{
  "n_layer": 11,
  "d_model": 448,
  "n_experts": 48,
  "experts_per_token": 4,
  "d_expert": 160,
  "d_shared_expert": 0,
  "activation": "gelu",
  "moe_layers": [1, 2, 3, 4, 5, 6, 7, 8, 9, 10],
  "router_score": "sigmoid",
  "normalize_top_k": true,
  "routed_scale": 1.0,
  "balance_loss": 0.0149,
  "balance_bias": false,
  "init_std_router": 0.0101,
  "lr_router": 0.00038,
  "n_head": 7,
  "n_kv_head": 7,
  "head_dim": 64,
  "vocab_size": 25529,
  "norm": "layernorm",
  "norm_place": "pre",
  "norm_eps": 1e-06,
  "positions": "rope",
  "rope_base": 100000.0,
  "rope_fraction": 0.25,
  "qk_norm": false,
  "attn_scale": 0.125,
  "tie_embeddings": false,
  "parallel_block": true,
  "init": "normal",
  "init_std_qkv": 0.0316,
  "init_std_o": 0.0,
  "init_std_up": 0.0316,
  "init_std_down": 0.0,
  "optimizer": "soap_variant",
  "lr": 0.00291,
  "beta1": 0.95,
  "beta2": 0.95,
  "weight_decay": 0.097,
  "lr_head": 0.00385,
  "grad_clip": 2.0,
  "warmup_steps": 200,
  "schedule": "wsd",
  "decay_fraction": 0.678,
  "decay_shape": "linear",
  "final_lr_fraction": 0.0,
  "batch_tokens": 65536,
  "seq_len": 768,
  "doc_mask": true,
  "train_tokens": 425400000,
  "steps": 6492,
  "dataset": "wikipedia_en"
}
Below are experts of layer 2 (counted from 0) of a mixture-of-experts language model. Rows are named router (the router's row for the expert) and show model dimensions 224-335. Each number is 500 + 50 x the weight over its row's rms, rounded and kept within 0 to 999. Numbers have three digits each.
After each expert's rows: a language model's description of what the expert responds to. This comes from a sample of Wikipedia text that the model never trained on.

# expert 27
router:564543510591485547400404546468552455450494553538506596463436446581464526592519572511539495594482439506575455527521509451583519495463403534549591419500511529482456521456438494466444495432463477498444476504545438574449416435582413551435429460527434524430436531493475581478544603509537534502533364497478486481520512478504489557530512465477
It responds to: Adjectives and place words. Modifier words before a noun, such as New, United, National, North, and colours like green, Bronze, Yellow.

# expert 2
router:454510534529526516492521543417537401442477518594547591515394380532498483519528478485500547540501442459564553499482465478528463399602469543539498457481534495458426522445440440505558559446438539504497485489557451591477491472522453502527412454456459548499445536564503569346482597517546514515439382463502458529511518430500510512551563460422
It responds to: Opening parentheses. Opening parenthesis before birth years, dates, abbreviations or glosses, like (born 1978), (SGP), (mainly GPL); also stray symbols and accented bytes.

# expert 34
router:566476572541474516417434581453572495450463492601514588513434476528495476543489534492564517565408490451544534579463419460556495428516476471586558441600517467578471530424462484475462506441449467539440493366516458585434471423513450600462453497463450508514418496483448498455493531532494559433513427577441470562497546541504494486536489441453
It responds to: Digits 4, 5, nationalities. Digits 4 and 5 in coordinates, scores and years, plus nationality and country words like American, British, USA, States.

# expert 35
router:604552595517479514514530545520536506439521528509514575587446457659447468505447517568502500555456462457556580543534481483542378488619490554553537490505545532481456536526422499469490475482472460547500473527509417541431495437534415512490454469538462469481465561404430548430588562590518620501519417473440477431513482535440559496505540430508
It responds to: Dashes in ranges. En dashes and slashes between numbers in year spans and scores, like 2016–17, 1998–2000, 40–0, mostly in sports tables.

# expert 6
router:482597547645490553431584492552544454467489544476506522525452524563448521559504450451503484603516514471618499449433525510534502509478474472471514571499524520599458458506432507491495487453436506576511474505446412528476450490472494591509483421496437466531426525462391473544469600505513445471534447422540434507558532472421531506593474522502
It responds to: Common topic nouns. Singular or plural nouns after an article or possessive, such as film, season, team, career, curriculum, schools, album.

# expert 3
router:496553529528512526448434526435472484467502489499538593502457468576525580541517645476592534612499379481573498502520533509578516481562433592485639508512521544484461491475426465463449485411495489513481432571557467545456464453569355573506419460548443579502366547455474581468472606536544537512539481505437510453513501493474521539474508502478
It responds to: Short word-start fragments. Short lowercase word-beginning pieces after a space, like p, d, t, c, dr, st, plus Total and end, often in taxonomy or stats tables.

# expert 16
router:526525549548501523416492514480573459448470538544549592527429437564451466576514545518544533573462472475565536553492457433573481472535448523519565457533529526512481506425452475464456518453458492552434446473516430564442462439571424568451449452428435455503453523445449547452460586536528558540489398507478487559543532535503534544576521471453
It responds to: Word continuations, closing brackets. Middle pieces of words (soc-ietal, anti-quar-ian), closing parentheses in table cells, and nouns like University, Museum, director, end.

# expert 1
router:470535545537502597388507525490534450439491565510540521531408454565490432657534526504581444553458497512563495569475456460583446462446424522515519479533505532540482489435441490464518518542454442601461470532481412556491494434550417569482543464471452403483500528442455523552507537499508503491526472456478473505548554587522551537579517433467
It responds to: Non-initial digits. Digits 0, 2, 3, 9 inside numbers after a first digit, mostly in tables and years, such as 1'3'7, 19'3'0, 181'0'.

# expert 7
router:504456644544487541442510528428539471407390474566499612524442434464486443601521596535577544575497499464624560528538488459536453507525499506499523454574578448486519596436457479447532572478476571568444440508508500493446498485542439558508508449435435434589473494466452503455438517551497580509482436491540499509524510538573484551529530474392
It responds to: Mid-word letter pieces. Single letters and short pieces inside foreign or rare names and long words, like Ale-j-andro, show-j-umping, ad-en-oma, Vietnamese letters.

# expert 43
router:436515560559384486456508505456487487482427539562545522554431507485509458509495475545498463516461425470545527433514494442561404549556423535509546383555580465594504578473468475486433532594466530506491484400587498535456443460556453580537590470463465386502461505434512497391456463578525506531582456488503465576549539531583499477517448521472
It responds to: Infinitive and preposition to. The word to after verbs or nouns, as in seeking to, expanded to, attributed to, plus not, from, into, would.

# expert 41
router:562498510561512552490451542470567421504455537563572589555454453523414526554491508520508488587509466466539488506476438427545469445490497568536526550460478521498481482478487479479460553470496404522454456525571452521482460435503434550496492461386458505479494542438508481452441538447532561584429431476547488598515426584536507463510489481495
It responds to: Digit 2 and ordinals. The digit 2 starting numbers or years, plus ordinal and count words such as third, first, two, and percent signs.

# expert 0
router:526548512510493497423494495432592414478468583515542534496413451541504467618476521523509599565480539476552473563454424434547560558559456564631482488575512560450503482413469504475505519476456524527478447473446430540467500468552430578456510463500439432481489529472412508453489528520548606527545423464438505582541590501501530539524464464436
It responds to: Digit one in numbers. Digits, mostly 1 and 2, inside years, coordinates and table figures, like 19'1'3 or 202'1', plus some common nouns.

# expert 32
router:509505483530524585374478513501516467469437529535508560471460473530388463550508522595528506548442472506608497482443504443522547419471390568504507479484507513511404531427458418472478540565461569488468492439510435501416516496549469488466449400438450486491543516462445556406574582549542531539504365456502598444550490554431523534571562452515
It responds to: Month names in dates. Month names in dates like "On June 21" or "In office July 16", plus first words of proper names like United, New, North.

# expert 25
router:596545535513517504455461493493529430502486483528483519489468396551538507532535508485603578546496434473608519566364427421532405499531439557465500420452484425552489450422452503497462457539516541535502536521517500538476433482571497507491515496436453458424479541511456515379536574504489516455556555451502462499456477490537465518484553448538
It responds to: Pronouns and that. Clause-linking that, which, who and subject pronouns he, it, she beginning clauses, as in said in interviews that, It was described.

# expert 5
router:522504543556473531429475513466559437454504542551550592533428438531455476592520557510520512563460468467565541544481453432572493462515451531526535417510528522522457515427435451468449508462492470555421458469486435563433455432582433559458464447438430450500443530447430539452465594536545555553481397530473515570529544549506516522580510479444
It responds to: Closing brackets, name ends. Closing parentheses and brackets after markers such as (R) or (2), plus capitalized name pieces like House, Park, Hall.

# expert 9
router:466520573513493489449467534464585493486411561540538625515404442548453525542549552489571518548470469476611480560492506456556498437489442578517569472563486534485444525435449457489480519458492498512435481450565473562483458451533450571480501441434431447495420540458498553459451589543487583588498439512433460530491523477513547509533554501457
It responds to: Unit and capital abbreviations. Single capitals and short letter pieces in abbreviations, and units after measurements, such as 76.8 m, U.S., AnimePRO.

# expert 47
router:557586566509469553411500522513558464437445530525587528535435454514466480523540558547541527537414431448561552530413455458566507408563502447579472462534492470547498537357475531466523521468488535561438453516547457527457491459524437557419479466492459492495418534456450536502477546518569518503491454499491505531518540518495510514532540479459
It responds to: Opening quotation marks. Opening quote marks and brackets before song, album or work titles and quotations, like "Hamlet", "Grand Auto Ramp", plus S, K, $.

# expert 19
router:569462544544497468490559526489448522372485485478504525498424469478437491629493587457519478616467469473569571494534459493541506483521539501509550485526600496500519525401452553434467575469498527557481425521418458496460505423539389586545506494493421535561450514440478544527523565571512492425454373478502534488591509495497458517532600478394
It responds to: Word-ending suffixes. Suffix pieces ending a word, like ing, er, ers, es, ies, ly, in Ski-ing, Part-ies, aesthet-ics, often in headings and names.

# expert 31
router:552524572546500524430486536481567442450479540530552593513437427576457468588519551529537541571459479479574538565488460449563461471543463517531564475533523529513468511427442479468471525452458475564446469473508436559435452438569425582447469444424429462509455528449450541439456579535525556532514382512487486579534524548501521541559518460456
It responds to: Capitals, degrees, institutions. Degree and prime symbols in coordinates, single capital letters like G, N, C, and institution nouns like University, School, County.

# expert 10
router:504501538533537497455516547481585503444470575550539563520405504604474485549517534515591540559443524453574568543432437443548511436563459548522530461508550501593474544416456527478478519438457421531413488417482450574441413427553434569416495486403429485508448506430430517398423531524473595500501407528490468548501532530484530494549520454450
It responds to: Periods and decimals. Sentence-ending periods and closing punctuation, plus decimal points in stats tables and initial periods, like 3.85, 52.8%, St. Paul.

# expert 21
router:541533491530567502480574535497524509506398608525513512514462531558434452557512542543502609507485462485485503563499527483571407457487524475515612558537551549604471575484496560482425468385392470563460475544506472530435545471564486483505520483445474575545591573540499494509475489532522463482381429474398553517517580416384468554472497480403
It responds to: Prepositions after verbs. Prepositions such as by, with, as, from and between after participles or verbs, as in directed by, graduated with.

# expert 39
router:471590593550557471470473561461483497454494518572513524447450480444530608521425488490483531539490538509543646457565486515518475452452511489549540549505548487432475502503477447518467655471425413527466445521503436459455522461492425561526547480480475458518414542435404453607497547512585584538488521497538552617561473507459478387527494532508
It responds to: Auxiliaries and function words. Forms of be and have, articles a and an, possessive s and his after a subject, as in Divorce was, It is.

# expert 17
router:528511560545503573415510517467530573495461528535540562527488570604400476534513521489555497535482537485547501513480465462534419470575483588514551492542476519410477532381470468468453468569471449538422458417512428523464388452528492568512438456490445497473440538453492537477448561515568477489541505510458516522561541564486505558620490457453
It responds to: Zero digits in numbers. The digit 0 inside numbers and years, especially table cells of zeros, as in 20,000, 2020, 1920.

# expert 26
router:512525514562497446566539540497539578454491555516515630517473449507464417463359453489503474534493568437547532429459478497541469577545438556492600527509535519581471520423383467494418504478449548646496528469482537447397475479605479534402502481531445516610487528465513549500488547506541521507385521524409401537552581486410596402503481492442
It responds to: Past participles, verbs. Past participles and verbs after was, to, were, such as constructed, used, released, known, became, rebuilt.

# expert 15
router:582511567544463520447625503538531473431443482464470542513430512403509397548449491533499549611460537422520519515511444466512501555468532498491535487552589515521517551512468510443511572549486527586455452482433396526467498409533523531487515470511344480574504535491442506568546586507516477486538371509540464492528489533551466534560550487319
It responds to: Mid-word hyphens, name endings. Hyphens joining words or numbers, as in vis-a-vis and snout-to-vent, and endings of unusual surnames and place names, like Tapan-uli, Wagg-on-er.

# expert 37
router:465606497550509480472513537493522522393459515507437562513504509500517447491501616501569527569493541473556555455553482444528532508487395445479474435459551512510485508553491516503476574422510531592441499565466420566463458403460457591380523463482462397508497508437525581476444523546478570582395317548555512485511558501557543484583565432499
It responds to: Digits 9, 8, 7. Digits 9, 8 and 7 in years and decimals, especially after 19, as in 1998, 1994, 2.95.

# expert 30
router:515538556557524537417505523434571418442479547536528600540440437555458466576516541519547506571477485459585536564470454437541452483548451505500578468521539515529467514437454476457451512451445509532443440470450420558443457480563451570388475473455427489479467538436454541423463597535512582566513417513491481593522522536500506560567532476438
It responds to: Digits in coordinates. Digits, mainly 3, inside coordinates, years and tables, such as 81°31′, 1972; also = signs in SMILES chemical strings.

# expert 46
router:455524560522544556503551514503487535461505465460511483497451497470501419566517501482583447568480521480547490579587429478519547392346440551477553466461461438473475506468478537471521528493487555458485466421361464527504468439518446509480470420504483493534495556502519575368589559404501500528639591461487507483514469470589541568524582497506
It responds to: Locative prepositions in. Prepositions in, on, at, during, from introducing places or times, as in in China, in Torrance, On December 6.

# expert 44
router:505517523575506564505487529472531402460501517560457535516466531518428488519475536580530467555457528423552501416514436503543586492548447442436469474555556428503467536429469471447478493556518468530465478491514450515483464526569464523429327515435443455513461498435482445518498488492497534499392531577502458445556547569559555541529516444489
It responds to: Coordinating conjunctions. Conjunctions and joining symbols: and, or, but, slash and ampersand, linking nouns or verbs like "automation and robotics".

# expert 29
router:496514493502477493552482532428524531503430487508536596487428446484460518560538584544637500552524482498598426510453503421534521468556474494463536424577492452531507467558429496464507438425518503492386452478532461641405495493542443551497482349560460498583465538539442603497491527520492586555528485508462418506479529518427505500516486463519
It responds to: Word-initial capitals. Capital letters or opening pieces starting a word or name, often after quotes or parentheses, such as A in AI, San in Sanjay.

# expert 40
router:621538485515555446571508556474500528487444521545422550563507385577533472508458549531510519552463554442478410531429494444550460557472475557504464491523418538433489563461455517447457509416451504518495468455492452586498498472415553479479440474432467592431479545497489565541508545536546554494505442576418567562500475477476570505547477453482
It responds to: Preposition of. The word "of" after nouns like ghetto, development, World Series, plus quantifiers such as two, all, other, many.

# expert 13
router:593517567579549508491466484473617449518418506515541538521437468535476383575481523537512598527494523500538490502455518351533545608535476487499484474550477462530461524407498523490462479438490543520447416452516469515461438443555414551474497448540474471528514546506463495466530536482500524528511415469557483591541602501477499466528428522476
It responds to: Space before numbers. Bare space tokens just before a number, mostly in table cells or after by/in/won, plus up, down, $, £.

# expert 12
router:495555537546562482437447543524573453471479577574542593523463390569514493553466588510525494550480465467576499537449528450564428449529472461554573471495572541501482503456463510477450530485451479554426484416507487486456512459595451550413417458429468501493459514489504509452429541513535543551534432526492517538510540562578485523608516496432
It responds to: Apostrophes and digits. Apostrophes in possessives and names (Ghana's, O'Dwyer), digits 5–9 inside numbers, and prime or quote marks.

# expert 28
router:507494546545490515434474526488571458455452543555533580498458465579465484573518545521557542573459438456582552550488451440553501484533450537506591469524522522533458523435447464470468504483452503552441441452529429550423465459572426568449466454437407470496450533452443531449501582511534550506489403499468495588539531554506508496577524465441
It responds to: Equals signs, foreign pieces. Equals signs in math and chemical formulas, bytes of non-Latin scripts, and particles like de, Le, La, no.